python train.py --n_experts=64 --routed_scale=10.0 --lr_router=0.00059
Below are experts of layer 2 (counted from 0) of a mixture-of-experts language model. Rows are named router (the router's row for the expert), up (a neuron's input weights, with its number) and show model dimensions 56-111. Each number is 128 + 24 x the weight over its row's rms, rounded and kept within 0 to 255. Numbers have three digits each.
After each expert's rows: "comes after" lists some tokens at least twice as common just before its tokens as in all text; "mostly gets" lists some tokens that are sent to it at least half of the time. This comes from a sample of Wikipedia text that the model never trained on. Tokens count by the router's weight.

# expert 0
router:118137128137121089114122139126131132155123171164153130127145141091103119109120135134109109096108123107095092145155117093098156136144118152107163101135128093131104146087
up0:138114158125137128131154139153108097120170109094134099149142152128106158094103083145119095124140124155158137146167112147130102122130124071126129130156117068106107128125
up1:118113099128114126105128110137142108149162122144077109122120146099109147166113093123173127166177129130138130103129136137127099177145143098084119155131166116154091133163
up2:114151106171140155155129140110118157131100138138106140138135123127114107131112164123102116156129134134150129136104169131083129103121145122161126153155130142119149137167
up3:137156149140103096163157135121122138147125113132120151143114160138152111166081155155148142139092087135111135139096131109157136147133136102111172139126134124131108144096
up4:099141113125150063115161119119112122128144136169139115140120085109126148143126141117118124157145140124117150118141122078157129131134174129089155166142124154113148143111
up5:162155135141158137153113112103123100105173114164129181158085127167123142108124132143121099104126138151134159088105112164107130118143145129101114108110169135129124149130
up6:112129110138045098129126137153120135118151126130113130139150106116115164095110132103145139140105152106102122115126093145110120144139166132134171156129136144161144137156
up7:106129058101092123134134123132083109042138142127131108092122117136133100087129095079115144157097176100109115163171108128175169159128110110118132140136109101115092133140
up8:120117127101132148091095136115145142146161139127145116144124110127131189119184127112136086158166158061173139162136143134121139166126175150115121140154119116112149095136
comes after: " l", " t", " b", " f", " s", " st"
mostly gets: " b", " l", " tra", " good", " lim", " car"

# expert 36
router:144157127137154130087124113179124097093133120102102101122101078163154121157131094118141135112136116178119111120115131114165130112114089098096124138150082098144103086121
up0:113137106097090076127103161115140155110113119121119125145116139103148136126073121112143142134112158130120127148111086127146113165104145129133148159119168121117085225121
up1:125129176152108107145107120093115137140158132175129151149192110137096143139127157160129145130124116143159132116155135128098142127141144098138106101101120155120150106103
up2:077160166144162123133117146159099133128096135075136097098091142088143105108118121123163135105200126124076117119149132145132090162155151159146165119127142152156165168117
up3:145138148122149116151100173108160102160098132117109145150100118175136170174112128139152114125190157141118154129148132149148121133153138118179115142096135148155180142128
up4:152070135118131065144120178129156136161115138101094116113124110184096167115103133126103124125118154151131125138131153130126148102094145140131140135081110127098154151152
up5:105106184116125108110164095154093116127121120086154076105142134140134139108105162111090128127114107114092104146158147159150127075170128124155085126126091162155082137111
up6:100138090113109135157067158122149152122129174142103132111073172117113135108159147113120162099153171161167159192144154182129158087158140156085186105135125127164142121145
up7:118162097112116152065117149132155135162089132146122096160161146119135091148124116107128129151138127096137135139157103155156127068095124169123141134150160121123141139162
up8:112119127115131136117131102138122140088097094117114116168167077116109186095138137109112101098094159108120130115139161125130120123140143133171140128101073125137114103107
comes after: " as", " he", " to", " that", " it", " they"
mostly gets: " it", " his", " they", " her", " their", "'s"

# expert 62
router:119081133125122160101167118141087137111125140162103135125120169075122137095165157167096159138149137091144093166121128109161092113103139147154136125123135097131104134105
up0:115142138084112132120142163129124148097161123133153146119117097123113150151168096102109100149140176140162134132110127109140155120145121119098083147159147097118155128109
up1:120136133095128110127124140127149148114094080112126122109130122126129141104137123084120110128095168136159130128134158107082109173124096085099085147114157101125144119164
up2:116112146100139111084127144120113095135118170143137146104147131158130135136138127141143124115134099133101111124102086158116146139142115153141126109142077142082151111132
up3:145129120102112091134133119154131123155145138156151120164124118091104141057127164117128146146160157128087146141127150084159132138132140108136147148124180118169137127169
up4:125133153112130165121117113114142162133106105128104129081097148144182136105148146156104057124121156133155135125143154123110099136123159130114123110168111130131145165097
up5:142149175136135101157116120122130130145156124093137114106158143173130142171103165072164100140119122127153130122128125111140134113114145116159162125144098110148187159116
up6:070134126097128101119121127119153117129056125125123157075170137151075095152095145131151074158083132113132122121144139096107114142128108125071143162105101112108130127103
up7:136173109167120110150127143150147170124156126105118107122161107159170117132129113117094130148130198115109181153109132080079142101163116125160141158144135136125128154127
up8:173139139078152097139131165131109071071136147073152116152165157131119122121138159112140158101136157108121113112134117089158151119118107114127115162151119136146157174125
comes after: " |", " ", "|", ",", ";", "6"
mostly gets: "|---|---|\n", " |\n", " −", "−", "_{"

# expert 45
router:122112143134114121124069089155125120127170131149132131124125112145118167127113096148126077120118116129103112137119150126157120155135155132084118130128104059131158136113
up0:149132143137090123143099118126146105152143095128093131125098127115101113131141140172142113106106169172090139105116126162108092178154133125122125162081126168116134107167
up1:104134167140114152119137120103130128137140076153121072111109153098142151156148148189093119162125122138149148112137122141131094092124142094085148110130134118105128112097
up2:123150108108136112110147101105152117143116111049162100079160099192120115138148104131121104178182147113100119133141099137100120137156140090159118114114132136130130123131
up3:133115139126122163107110157171113128191104099158096111135099126127111113145108155147136145125142151111138139081170074150108156149106131108133118200147108107113059111176
up4:084117132098157128158130114142126132159090098120121139121151134120086139126130119131142133098100109091163132135135111148133134135100131127128080141164089105110126136165
up5:131145095131131118158143159146155138149160122120108083141109137128134140118139162141158115116137153167136112111121139128135151159135181184138088126134180103153185157158
up6:121117147117133141111120143143094151145158123165127132092089151098129113102114098126117137112133158164130088142134138088170129159109094161131135150145151142145085098135
up7:108114134115149136124168150126126108131151186079187116156116132102107105104135129130097130135160103087138102116124143121089192162149131108143107146093143122110163163107
up8:165127092171158128092131100137143099117090099118133154139166107139106112153145131141087108129118124127126168139101134165098112153168099147147159118109120153152134136151
comes after: " R", " T", " r", " t", "R", "T"
mostly gets: " r", " un", " tr", " dis", " Un", " Tr"

# expert 1
router:139126153145138127150171085158152116122125112111117192161119125121135160122059087135140149148152074101146172096120127154137116090143109147093128113171122141147095069114
up0:155136096142120149134114127139123119104095124120138139104153104122122171142126144125114127147185138170157153132110108165117113115112101154151098166140139092138157122140
up1:137113105106137122107120111133122110090099089133097131099199193120134134158112140094117119152112161126085116135162147064101065108171126094105151100139129140123112111124
up2:169102109117093086128128104110151091138110126150167126143132148136101143118126141152122143130111119156156123105146132065180167122070079116108145100095138112095111167119
up3:181126089157100149146118151138138129103083119130096122103102186142150163070082146129100129126162158158107144125157129139113101120170081116138153118115124122116102122164
up4:117145160097067191145149102133134162076162120123116136145105111124138123132135124156114153200116131140127124128117149112128146104129155090151090146157170138127087170125
up5:139127082090144157111118114089125077136092136161137133107136126140144105132150154151100114143121128121159175137142099132133100139121130150116107125081128110152122126143
up6:186142123133095142108122155159134128080121129129140148118155143132091076121133142160096151130153143107087121113112121162150123110156130133152124167179065127130157117163
up7:145099099113157161149110133139170098150096121138151090095122134091100095123139177135066134138145143123132151139148179128167153128089115143185195156108105131134116118128
up8:107106156142139098123106150126161099127132101125187095129115078127115127175137122118108130112127139104145140124147158178134112155123122140118105119130182107112145116140
comes after: " of", " the", " in", " to", " on", " for"
mostly gets: " the", " The", "The", " each", " its", " these"

# expert 59
router:135133090145127132163130150113124117119134115127129156136163112086139145165140128185127130119136135158145118098109103126115154147127107129099134148120117154096118091080
up0:140108069103121132100113130129098097120085148177132134137084090112156154092084066144114094134135137135098152115145106156106120135168158122106160099130129133108149133131
up1:135129123086168093114147141131103127131109093138141144110115145115171128149106156097145132153141154109151127106085150107137126101123114108178094148114134139096171114140
up2:135132104099117149146083098108064174092107151141110149139139115129128148145095160139118161091141144143110137138132105117139112146125154115100135172202093112131128133149
up3:128118140133141132139073123165123127146122118154136154122107120152141116176159121120134195135112180141170109150143169111131093134133137088114150167112139143160162131152
up4:161166164088134116109083142126106098141135133108137144142123140092101128123179160108098120091123193139122097170146139152117103124177142120157150171165141145075120117156
up5:119141139139155152135103101180158141120143126152134145143133099101093092095103133112091164119120118112140113106121139149163140077130123113174145094116097119120132136125
up6:142136124136168126121138106119121084150102099139162103109125100102123146114142149137112149141148108161154116115091149114155095147091116162136126159136156122128176142129
up7:147102082145100162174134136070103171146145140115118140161156140110152134148124139140122130146115176093146113142101127136143102163092112157118123132156138153110155112148
up8:144140145115131107118100122128080142120098076195165113108098139120119109158129152163146157105138165112142128114134203132163109090113147176115155107124110148093119120140
comes after: "1", "0", " a", "2", " ", "3"
mostly gets: " three", "-year", " seven", " six", " four", " five"

# expert 20
router:134153148140108168144064103129094138126145168154096134145155167139145163121082112094118153134159160090126121122128127128142145113133118105134189132175166123133120099120
up0:124162143088126076110129121133139099147104105130127144107130143126144113150120143110139092123106095127132133124148095130148131127150136144111116134132114121121115161103
up1:143129094106131134132138069101157117153157141166120112112132126188114152170128083109152120130097113101128128126133140112104138107123147089125146108091119130078187125096
up2:121146127123122113107127091098143145174115129106122126148125115091099094101144110177133123155118145143131164130104088140116140120144149115117087124103153125097133103146
up3:166116119154127112147095145128164086119103126173107156131115111167082123082115135117182135124160143156169109158127121104143136109134126156129120102133143115147117085156
up4:183113083174126138120168079127147165135099142142169151125156094112152132111128128130077131137135147136128130127079103123112149102095113089133137126130117137104151093158
up5:100121068094125154132169113106105106120105132137160114129075114133166138100154107137105101132144103125149158101114158140117161151174136111123125124120133156071144138168
up6:110123165121122120124127146118136130117157119121124140122117133091120142149117181141120117107108144117117183101107119159099106121117115094142102123128115142182147117128
up7:143143116132107098116108133134124126125133114128165132198128110116126123133161125129179148098140162117130127136132083130127092126146139062144164135140148117082125083162
up8:149124159137120164067088137065111121158126131090121116088130134096126112124100111140128077166115147136165103137142099173112115125124121123146176122108091173126112169134
comes after: " K", " B", " W", "k", "b", "K"
mostly gets: "ö", " Bur", "ü", "ä", " Bro", " Ry"

# expert 17
router:095133099167123145125150115138144107135114104156145096140100137113126155159136150164135140123113124172140164087134162143114107140154112118121112115093127134084153132125
up0:125130154087136129148072117153125182147151120112177176128133142109141130161126117096084132111140094126103137141106124116107121084132151114151140187133122107148100124130
up1:115113121143159114170126128117119130093123113153116087098095108153130134129145145175138101102122134123154127134142102156121153110099175122144118140157103128106130163129
up2:146115136120093148133112089106107143067136123145082151151111140075155124151177141105190084117131119140134141113137153133124098183124110098119118138148096113114106127150
up3:139129104112130163125124118100125152141126105118079168139064111162119133121110169112148143126142142094166146128139084128160156119124174119137165140106152136110136127127
up4:160118119110134134141120101097096145129187147163149123117184102138121131130116108099136147155093112110126125103092098142105096124165140137116131112102175120144127098102
up5:123119137102142142140135085152112100135107118117105121151167099145109125158129138162087127135125165093088138130114105094115112124131134089135107152121109147142107119129
up6:113124122152113105157143186141141115118087125115137125089152085147117116083131140189169166125141116112147181134104128119167098121167131130142127125129129142073052097115
up7:118177120105107141114151063139141153130135080127122155161134145071108135132139140121132124105181154111121132101179118112122110126136143122082136095089113135106138162126
up8:116108090115126119165109160075122150124106119177090156153139110137177128146112153121136119133095142119147151158149134139130115159124080147110156137145133103099159100150
comes after: " a", " the", "-", " m", " an", " ("
mostly gets: " ex", " h", " rel", " sh", " incre", " el"

# expert 57
router:120101142145149144131121100119142068119116127093098128137113132166124102153155094131110118139133157144131152135097137136081138144152132141164141102154111142125165096138
up0:192149177140129136148145125126157109152119124128120133131122122152150127093129072098100147130128153088116079149086137133086138120092121113144102143142133128150134123077
up1:182150087083110140116100110114129089174123091121168111140097109106138142140123117123141123096046162109168163134148143136138108138126136112128136161108115160123132093153
up2:131154172126122140138116158155117121114127107113135110134127128114085100114106122116142108127067134131118123124117136102149110114068113128159155144146149183097113164090
up3:125139135153162132128131135102124115138153148132118169114110099166137117110138124095150143130131135085119137135099176153098133097165130127134136102135123143101088133135
up4:142115095182130112122098101061137097075098186146104144095125107105110129123116157124153091118088180110119160113129139132137092091098078137113165072131120109128127154135
up5:111117163130133120096117098118144137131134139112134070113126099161114112152125108127153126120105140104152136125115165173148130085079159114093125136165125141108150158161
up6:139131108102115122186111120187126087134110141167127167152110198127140125158107110103111110113159087144132118136136125149141111129127111158092138076136151087156164119092
up7:073177120137120107112145137112131102130100131128144168144156116154114133109090104150094119123125078105168141138099127094128162136092166176113095149080066129094104102106
up8:170107160137162115123134165109162130118124117125119138120122071147096114118166112148133077128088163175125146124172146097121130149156192090137130169163134094151122132096
comes after: "\n", "-", ":", "°", "′", "."
mostly gets: "°", "′", " inc", " Pre", " sq", " Inc"

# expert 39
router:117127165110123158106129117131151129131155161151153177108133116116126117114122105123087113150152145136117162156089112115171155137145141120151115128129094115127096096077
up0:124098114154123122098147159067148104134153096085165130120114120152109079149131149142177132104126091147162099078142086149124112146142160132101127130130120168114137117136
up1:125110121126127118153104076154132147106125114121143121151149106131110102165168108123101103150128141157084128155097139133141123154129139106102096117135153110114151094143
up2:104137148138129111107114128100164097143157083156087128090130116106119135185155074089122128113100174156149143128142118136138128167164100174126121105126159139063115091149
up3:136159151150131128143079074102116114121151092143152123138151115099135121152172115119162106089158160096152139131097169170096157140178158140151130157116111130109144104132
up4:134157104142132108128104113137095130179130167103102100092129113143108176153098156115163167153118103080147151157148145176141169114113199154164128130130132120107159116131
up5:166154114112123056156135137128165105092117102140129132103180121132104176124157115132095117145128126088108167119081151091144129095124116113127103122109112155126119082083
up6:157133163122162149125128134116135140108084121149131118109145132095149109146137105130124145157105176137141077143109159133160133122159098148101122169138156115126175190159
up7:095111136154139147129128117093150094158154120139158127124121109127115103116103128162135159092103140124091105123129128102158151113090128107120130138143148141107135153107
up8:090121121125142116171124124126184100151129123099131145100163134138143145085151158146199105129115111134147154156156095117143116128179127130144137088122098145169144101123
comes after: " J", " S", " L", " I", " No", " K"
mostly gets: " Sa", " James", " Joe", " Jul", " Jan", " Jean"

# expert 22
router:117137146114115174126148125127108172151099141116120101121099168140142128123111115184099144161149169108118110163121112151106155146124179112114117113128115114152126159091
up0:116166094100103162130138138124162156159113152099118133125155129130116111133138116105136139150123119102094152135136135133125161110143111121169130108115135102091109096090
up1:144181144152109096129135127144148114148150124142116155171128125138142105154102134171117118165090095153122107153142152122153116124115138119130153135149095143109150137123
up2:145096158139094121166108105099127111099138139094078154129136102141114152109125118147086138114130127114125087156132125120104171129138116109114127168113102153128113126155
up3:103120175134094118105117160121129121142152116123127184115137124107093156113144119158141142163139151130165121138091132140125162120112125114174155151143115120129123068128
up4:158167144116139099197156142144132092152144145158102121113125135123129115125124154152137153126094142127107121090138160093150115127131166149080133103055130127124124131150
up5:156109141083136098133129101127101126118074045090122137143150138127173144170120180088129140109124124119132126090156132163161127127104159142078132125092174134133185129097
up6:181092133138117114111130182142109113118128114106143134107124114139162096118067167098113151124147167107123117193127121143139089168132080078153099154118109173122105104087
up7:122124151132133115134094169112133152121101103131136129141132102122109170118136131127131129122130129147154091137102073126137130150117142170118151139113104114142169113097
up8:154111161137105112083121156118122140148136133111113134110143131137137106103133111136157161091090168122134099137146127139118102111134121111136111144158166147154115139112
comes after: " M", " N", " S", " B", " O", "M"
mostly gets: " Mal", " Sal", " Ash", " Mah", " Sar", " Sam"

# expert 63
router:111165131089129114129127135123106096136138125172118077101078124153106156143129130106122116144139119116148145125100157137164136085119093130119158098114166114106150142128
up0:118140148121122121125123157158097136159119119134147139077097177115121124146182135127117143105129119168143076121109125096126134119133089132153102118134149134110088123100
up1:121130166128119102177119166107124142135132104088106174095141119111122166147123158160160124165119099117116116172166085142158104116093135119123122116143104133091111141099
up2:166156179125158111088109165144144145153116095153105136106080160142105119149119128117097110120132165129146122138147096118121104092106098098099122142169074103143164156110
up3:160147101117110109144120163119142113157070125101104089155119106139124129136133155096107125142141135133096107144132084077106137109090148134125168158108120165121134157139
up4:131113141169109111104132131119110140126121109112174123143095141081146090145146109139111138136102146124112122122155147128094120155151141144132126124138146135126144124126
up5:137145125130085120118150137148147127127145166118121120133149117144133089148114143119151147109174132090121150131146133162081104096168115124103140142132125128110099143173
up6:140087149151156109113094107105158134154153091113099164110136105091143122076113152130119123129102134116123138108145133102170103084130114155151121153128115099117123110115
up7:136116166130080148153124104117112121149144130136123118141122173103138088176149106129125124149129150129124134133130097146144108134100126126093127166159092115138115175191
up8:115132126112115150122124144104137140169133140121110141096117161123146096140110072119119136139142181142121143120117136171116107147158110078169109171159143135110147136120
comes after: " ", "–", "\"", " (", "-", "2"
mostly gets: "\"", "\",", "]", "\".", ".\"", ")"

# expert 53
router:140132100144131150156135115132143114132110082129175120159138113122122141131145126150103153159133096117122127120108166169141132136145162173120128112130134193121127121106
up0:126088121114150129180131158100115168145137116165142128136156169131129160147150122123169081122096112116156132161145117106103140126131107120108127127201177155120147167144
up1:158161133127105123109124127164134136131151149133144158134133133138172091112087143134136150143143153116139142086133081127137186089115126092148146135122075102099061104120
up2:160159155142133148096120160117125189132123144145185152125118147123106122112137103135101146117145108131168099127113142163098138175103113104140157130125158123125132102129
up3:123104158144094108103146130143111165165185116138123138137120127111089121121090092119152170126134161091115144114151143138119113094144124120097166112111108148145179157144
up4:121138156117157092109111137107127138097123086142103144126144102139100118094098119122153129141152139090135116120150100115122132139063143078138145050128082081093084092137
up5:061117104131130121123127134099121123096113128094140121122108180119105161123104128159114121159097109180143118094117150122138116135106106146138108105113182169104173117153
up6:123092102149117092113123151132143126156140168079183159115164115163152122137170124116103112174120123088115182108148149158133091124112129126161106114111128126143147149116
up7:100083155127156120146081124143128139110107192104137126131105110102122125136143090159099129129129120155194150113113122106126161111111129110123116177100122128151129110073
up8:148160120131081144101116155134106106127182127141134105137144130104142122179154104162146135133153138156090164201134109119176155101131116157141087153155113145093180132119
comes after: " |", ",", " on", " September", " November", " October"
mostly gets: " July", " December", " February", " June", " January", " population"

# expert 47
router:117113107124136127128185142136125157142153117085150080109065135129135113122131069118113152159132185096136154103115074111103155154156160127102129123128136144134114192130
up0:117092126140116113093140125166127134123149128137079130161118118131137133144103106150129140163109152093144145138127107132121106155157164125175134148107141190127134103116
up1:176116147115121121141132101136154148094114114146149113151142143134143128104144122123095108166139069129170171144127151166146148133143110166126092113131163120174137139136
up2:092108131132126121135148108130129150139133171123108121122167113102117127123163113111146138117122122112122121137192128103116080080099140135108084158138079102151175118118
up3:111172142165134125114120154137145103124145120155153135155139145129136133126105125163151101153157097126135165115132111160126108124114165145124164107108122169142105112143
up4:130149119143126101137110110115106104163110127119116147145102156117151113175090163095114105128209114110162139139131162103122139160128128110154131160127120141116157095165
up5:125128093112150134112135115161122121127156118100103102126138108156122119119129122160152126118137115104179114096144129114118123085135090121128109107119120115100128103119
up6:123113133143124150087116126161110132162144124122127134095077117089109128126115124143168112085151149144108108120157139115158129143135103075164118110136147132137145089163
up7:142108113139145136102127143144077157137145128141120110148119143114120138129120132116132099128152118103152127134168083131123103088112077109137123167189110138113142118140
up8:085112146140116140117133087114094143183158121143142156111132165126134115174165136098145104075096112151118122137160155128143089096158100091118092124166166135134102106142
comes after: " in", " In", " of", "In", " part", " during"
mostly gets: " in", "In", " of", " during", " In", "During"

# expert 14
router:112128133155129106132129095110127151153135133146118116167166144117099097160159157181150063060094105138094076140120080104114154128120157125106118112134118101150129134158
up0:104139147116181146092143131165114146183132146108144147115122083118105121146136133120124150116155110109115114132101113098146107155143118108114161135165125095180124126103
up1:160122115140147102137110158083153086100121116111099117118174150105116206137115135122122129181095135114162145147139116107105144099140125077142138127152129146121090125175
up2:168170169081100177144116154114099131096141158172141156146147125099112148134154125140129124116142139126156088117093085105092129161173149152129114137140155145115133100135
up3:181119173114101081141140108134124100117160103101128093110124117149117109116131141137135134143118116094150124127155127176126178119080109111140141130146121138104145139124
up4:157133104176148143103133087134096151124166166110156158122191128168149142091118154125165174122126129128103155125127161097148118104097119103117169117112142107092115111086
up5:097162098167117103136107167102161085147133126129151089120109144113100095094160128098117124156128099114151128132163131151104138111127107117108164153151094091153119131117
up6:131112065123157123134133144115124113150150100153134094128113140129124099131129156113133133145150132110118111166141150188131123115156170165116119126146120123130142134112
up7:145164108126147153106109146132113110106156144115109131142130111160178158113109119115130157127120141097135157150119120177148159092126139099125124142115122187114182098099
up8:130182097136128153143130144131131147150103114118158133142119148130084144156109141103114159146124162153110157128118153149153136141128123142144139158130119134116105157141
comes after: " ", " r", ",", "19", " e", "18"
mostly gets: "32", " single", " point", "37", "33", "36"

# expert 42
router:163123115162159125086174121122122147143131181098122127111152119099087151142119144125136112117160143116125159123143117121162129098118090140157095107135121126124138096104
up0:129183137086115123144103124139135173089118116139141130095112129182174110116173071141089193145148114088153119165116124148077167135156143119126129118088126113110126123134
up1:135126076108123163128129160133113123108134156151121075139139131136111135132171119124125132116166150171149158114070143157155162152138144133116128112153112124154205118142
up2:154127145137129114153094130084103140094167186108127108150127151134134150092125136112155102092139132111115143120123152136142111150109164124101122109105119151158166108150
up3:133113102121107125157137097107103058147127136119150108153119121109118130169136119126135149110167104138105140096116130132124130155138158141119159105096132112132152123107
up4:195160110108132105136102147146144134166132116106082150139138087148167112192115169154121134113103130115139101170138142108138138121133157149135143112160100113114134116123
up5:144111164141101106107123109114165101165157120158143115100143105136110128098118121152123119138199145100097146107123103161100114145133157116128158125135143063141112147112
up6:142146073143152117152102151115120138137109139120119125150126163156144133156099123144128089124132159148131163154110096116149151151152131168113134112158135134171214106178
up7:129126151076125110134121164129164115154117181136153127164106171145124120122136083147119130077160140147102085165141125168102152154090106100115154145121119130136141090136
up8:163131124142093167116134147147150185139113163105161135144103134159131102145126101111119133095133136069133113179096069164127136170119143098155125114138099108133135140150
comes after: ".", "%", " .", "–", "1", ")."
mostly gets: "\".", ".\"", " However", " They", " While", ")."

# expert 15
router:139116170162114151118114130107118158161139107151145112144153126114128146125076114117083117126068179111119098156104139123123132127133111123169142149125120095133081134108
up0:152117107148146118168087063120151122086087124141112095134117128130147145139162115129110148141154124095092139145096120188154088119132099124140114146141102139136110094092
up1:109151124099155158131161118154146141116117087110133105125123095137134139149134094200124133154127116123138124131154115129152089110145171136153102132165113127120092130123
up2:123137102131134128153087167107122093138139098155126110148094137120084124099167112112135143137128098167157088154136116118151097116164161099147154163127137115114130126130
up3:109109120108124115152125124159098116146090125151135134169104131107127101169172103123148132112163124133160186098133156111159128103123148126142127113125114124126128132114
up4:150150086139139103123099136144173119131106116136153112119103151109083092121119130112149102142172146176117120159129120130118154149103080093133128138146089133122085126133
up5:118140121107125136124148132101151110107132111114159133170132080103127128126124096114113125135146097124133136111176123103145091117158120097100120102095131167124139083127
up6:134104113135117153165141103112140133134133145121118158122152098120111144097171156114176123124079138103139143119095111106114094135112071095118187082157163078114094143161
up7:132130120156103153124113168158116098130121095119098130134134139138134121103136127085134170124079149133171097096094180087137108172135158115182114137127114142108086148148
up8:109108153135128152147095150113162098104131128132113116126130103165127144175143148139147070116159136106144152117079143144158131163118115105124151147081183111118142125109
comes after: " G", " H", " L", " g", "G", " h"
mostly gets: " j", " Y", " J", " G", " Gl", " Li"

# expert 44
router:126089117073119133146183112120138140171098140120118140119108133108084104101137133143088126112120135145143110111114147098109111156168126120166105167135119116119132163189
up0:141119145114094114095145144131092116113143126105140134082118153156135142130108070112099121144164125140156176124120125139131099133164132133126064121079124143165116078094
up1:172147127100100145120101172105109116141107145114135117132097139110094119166151141105132104126103129152085106075124121077124092149123186149049150137138140093156165137130
up2:111112172162118140181101112100103149111124125160093118150091125132145114108108112121072105147115139119109127128161133181093167096138104137148144141147142140088140155147
up3:167125141130162109146109114116128117100109117143111132148124110104142127119128145133158143123123188148138161147129122191127106159141127104124150129113161118162115117160
up4:158123078129107112126123108132111148101142117139156121112134116164150137050127103163175133104154122161098112135117130113103144119086110119119109137119117135147134183098
up5:181108143154188130137142156137100105142110150083130085136138123111107109070129157132082117158101130127078125133158123093137127126114103139097122145117133144080110129134
up6:162174091138145162133098097162118118076122174103119169094103124125120144129147092129111148135147150125159113121120117095112137128150153146148135158146146096096101111122
up7:110149153153102167087083121143149158133111143138138113134112105180158134152134093128120123100071133140158105153093117135126151113115146139131142118147118116123101143112
up8:118124126138153159094151133155138173134143163130130167136128116155124128123097151112105102140116131121126139088164142108108090151103143111150119130139115108115118125140
comes after: " C", " c", " D", "C", " P", " d"
mostly gets: " com", " dem", " Com", " disc", " d", "-d"

# expert 23
router:139119133117195137111102119137153162119106149125081143139112160100103128132096112128106126121103137132135118086157150129179126124137105133138150135149097100149089095146
up0:127094131097148140084157167114115103121137142146182114160106155111134127105143167076144122131086105177144105126156103116138074126117108143107086127158137147153134133106
up1:166104114133154135080134130110113161145133124145122118157135116143120111124094184146107092118174143167122097078124131132128145164124132081121130153156150138143141149157
up2:201125144106135148109104138087103102128124089160130152122102142130136145121177119123147147127149176105122116155114099138123142091095085148144123156108153116125107110095
up3:101122101101113137146135149142162135153124082134121130161076124110158119132144130163128095118091124130145102088130123104131107137152122113136120133108147142181091089114
up4:144086143136118107108114116114149113132127188113079131158102122122149128161161111114147115088150152128130122132164106091092115099111096128148161110154148118120135106099
up5:146106132153122118098140090088106127150123096162090123113134180131125153092108119139129090133115104100126102112072104146081141168140113132147175127143126115153075094119
up6:102143144129137131110109146066114172107123141083118105073158124099131152136100102111128161102155096090040183117131179134139128119128153124116154180134107122113142116158
up7:128092098136143094112147109132163098126136168116091142113126147148048123148138164126116151129099181109111106187102133105120154160112160158077145114107103123093106141133
up8:123099088136165137147120150106162134127115142147149133156144106138129164151093137141130100106159128130092132078147172130119083138124161139163100097102118177125130176103
comes after: " the", " |", ",", ".", " of", " ("
mostly gets: " Kh", " M", " Z", " N", " B", " Ter"

# expert 21
router:133157124111118102160133138129154114137100123113120141113106167079115079120185140169139106061118140130113111130129179139108155135117151163104138138132144142119134149156
up0:160127096119113128104106170152088112160137127137125125084152112117154127111161161133146130107162162133130109140094086125135142154102140132074112096101126147107110129153
up1:152166132137113106154130141136113163123130110112114096075090082139120152169130177133087137138153144117129126173115098086143161099126109151110087178113113148149141138149
up2:157130126123139136117157134159118146147137147138103163141131099139159117108134117119102174142128130152081139119120113139142116132144109108133159131136147082140142105123
up3:120173164138129115150128152155127106126122113096116109105137128093098131110133175115116117110135113160136133143151132108127129106124097131144160104170131148132184103128
up4:148159111135140137117091146131137124112146193149113142095135087158122137143155145097106147125144117095149146070118122173158131117108109144105171141144120077147140142142
up5:110111115121121175137090139134146184168189102119140131145090105114129113111113081136098083135139112142156123097104135129091181154155152154191157107119119133089118123142
up6:136144153116160127134116164093141113145080136126153156122185143107131122160099162112156174141105109131113149160136117085111134142120095140129155107152124133124126100152
up7:147130138102135112108107129112128162088143150154144139092093143113139110108120108152125068123139148116085178173088092118145148114118131104096115115096115159174129139122
up8:124164105118143103161106106123124129106114119109146166097147133112129132113127109126102113111158153150120096148138109129120124121165094140113149092150139105078116120150
comes after: " c", " m", " p", " sp", " dis", " ar"
mostly gets: " sp", " sign", " pot", " cover", " suff", " emb"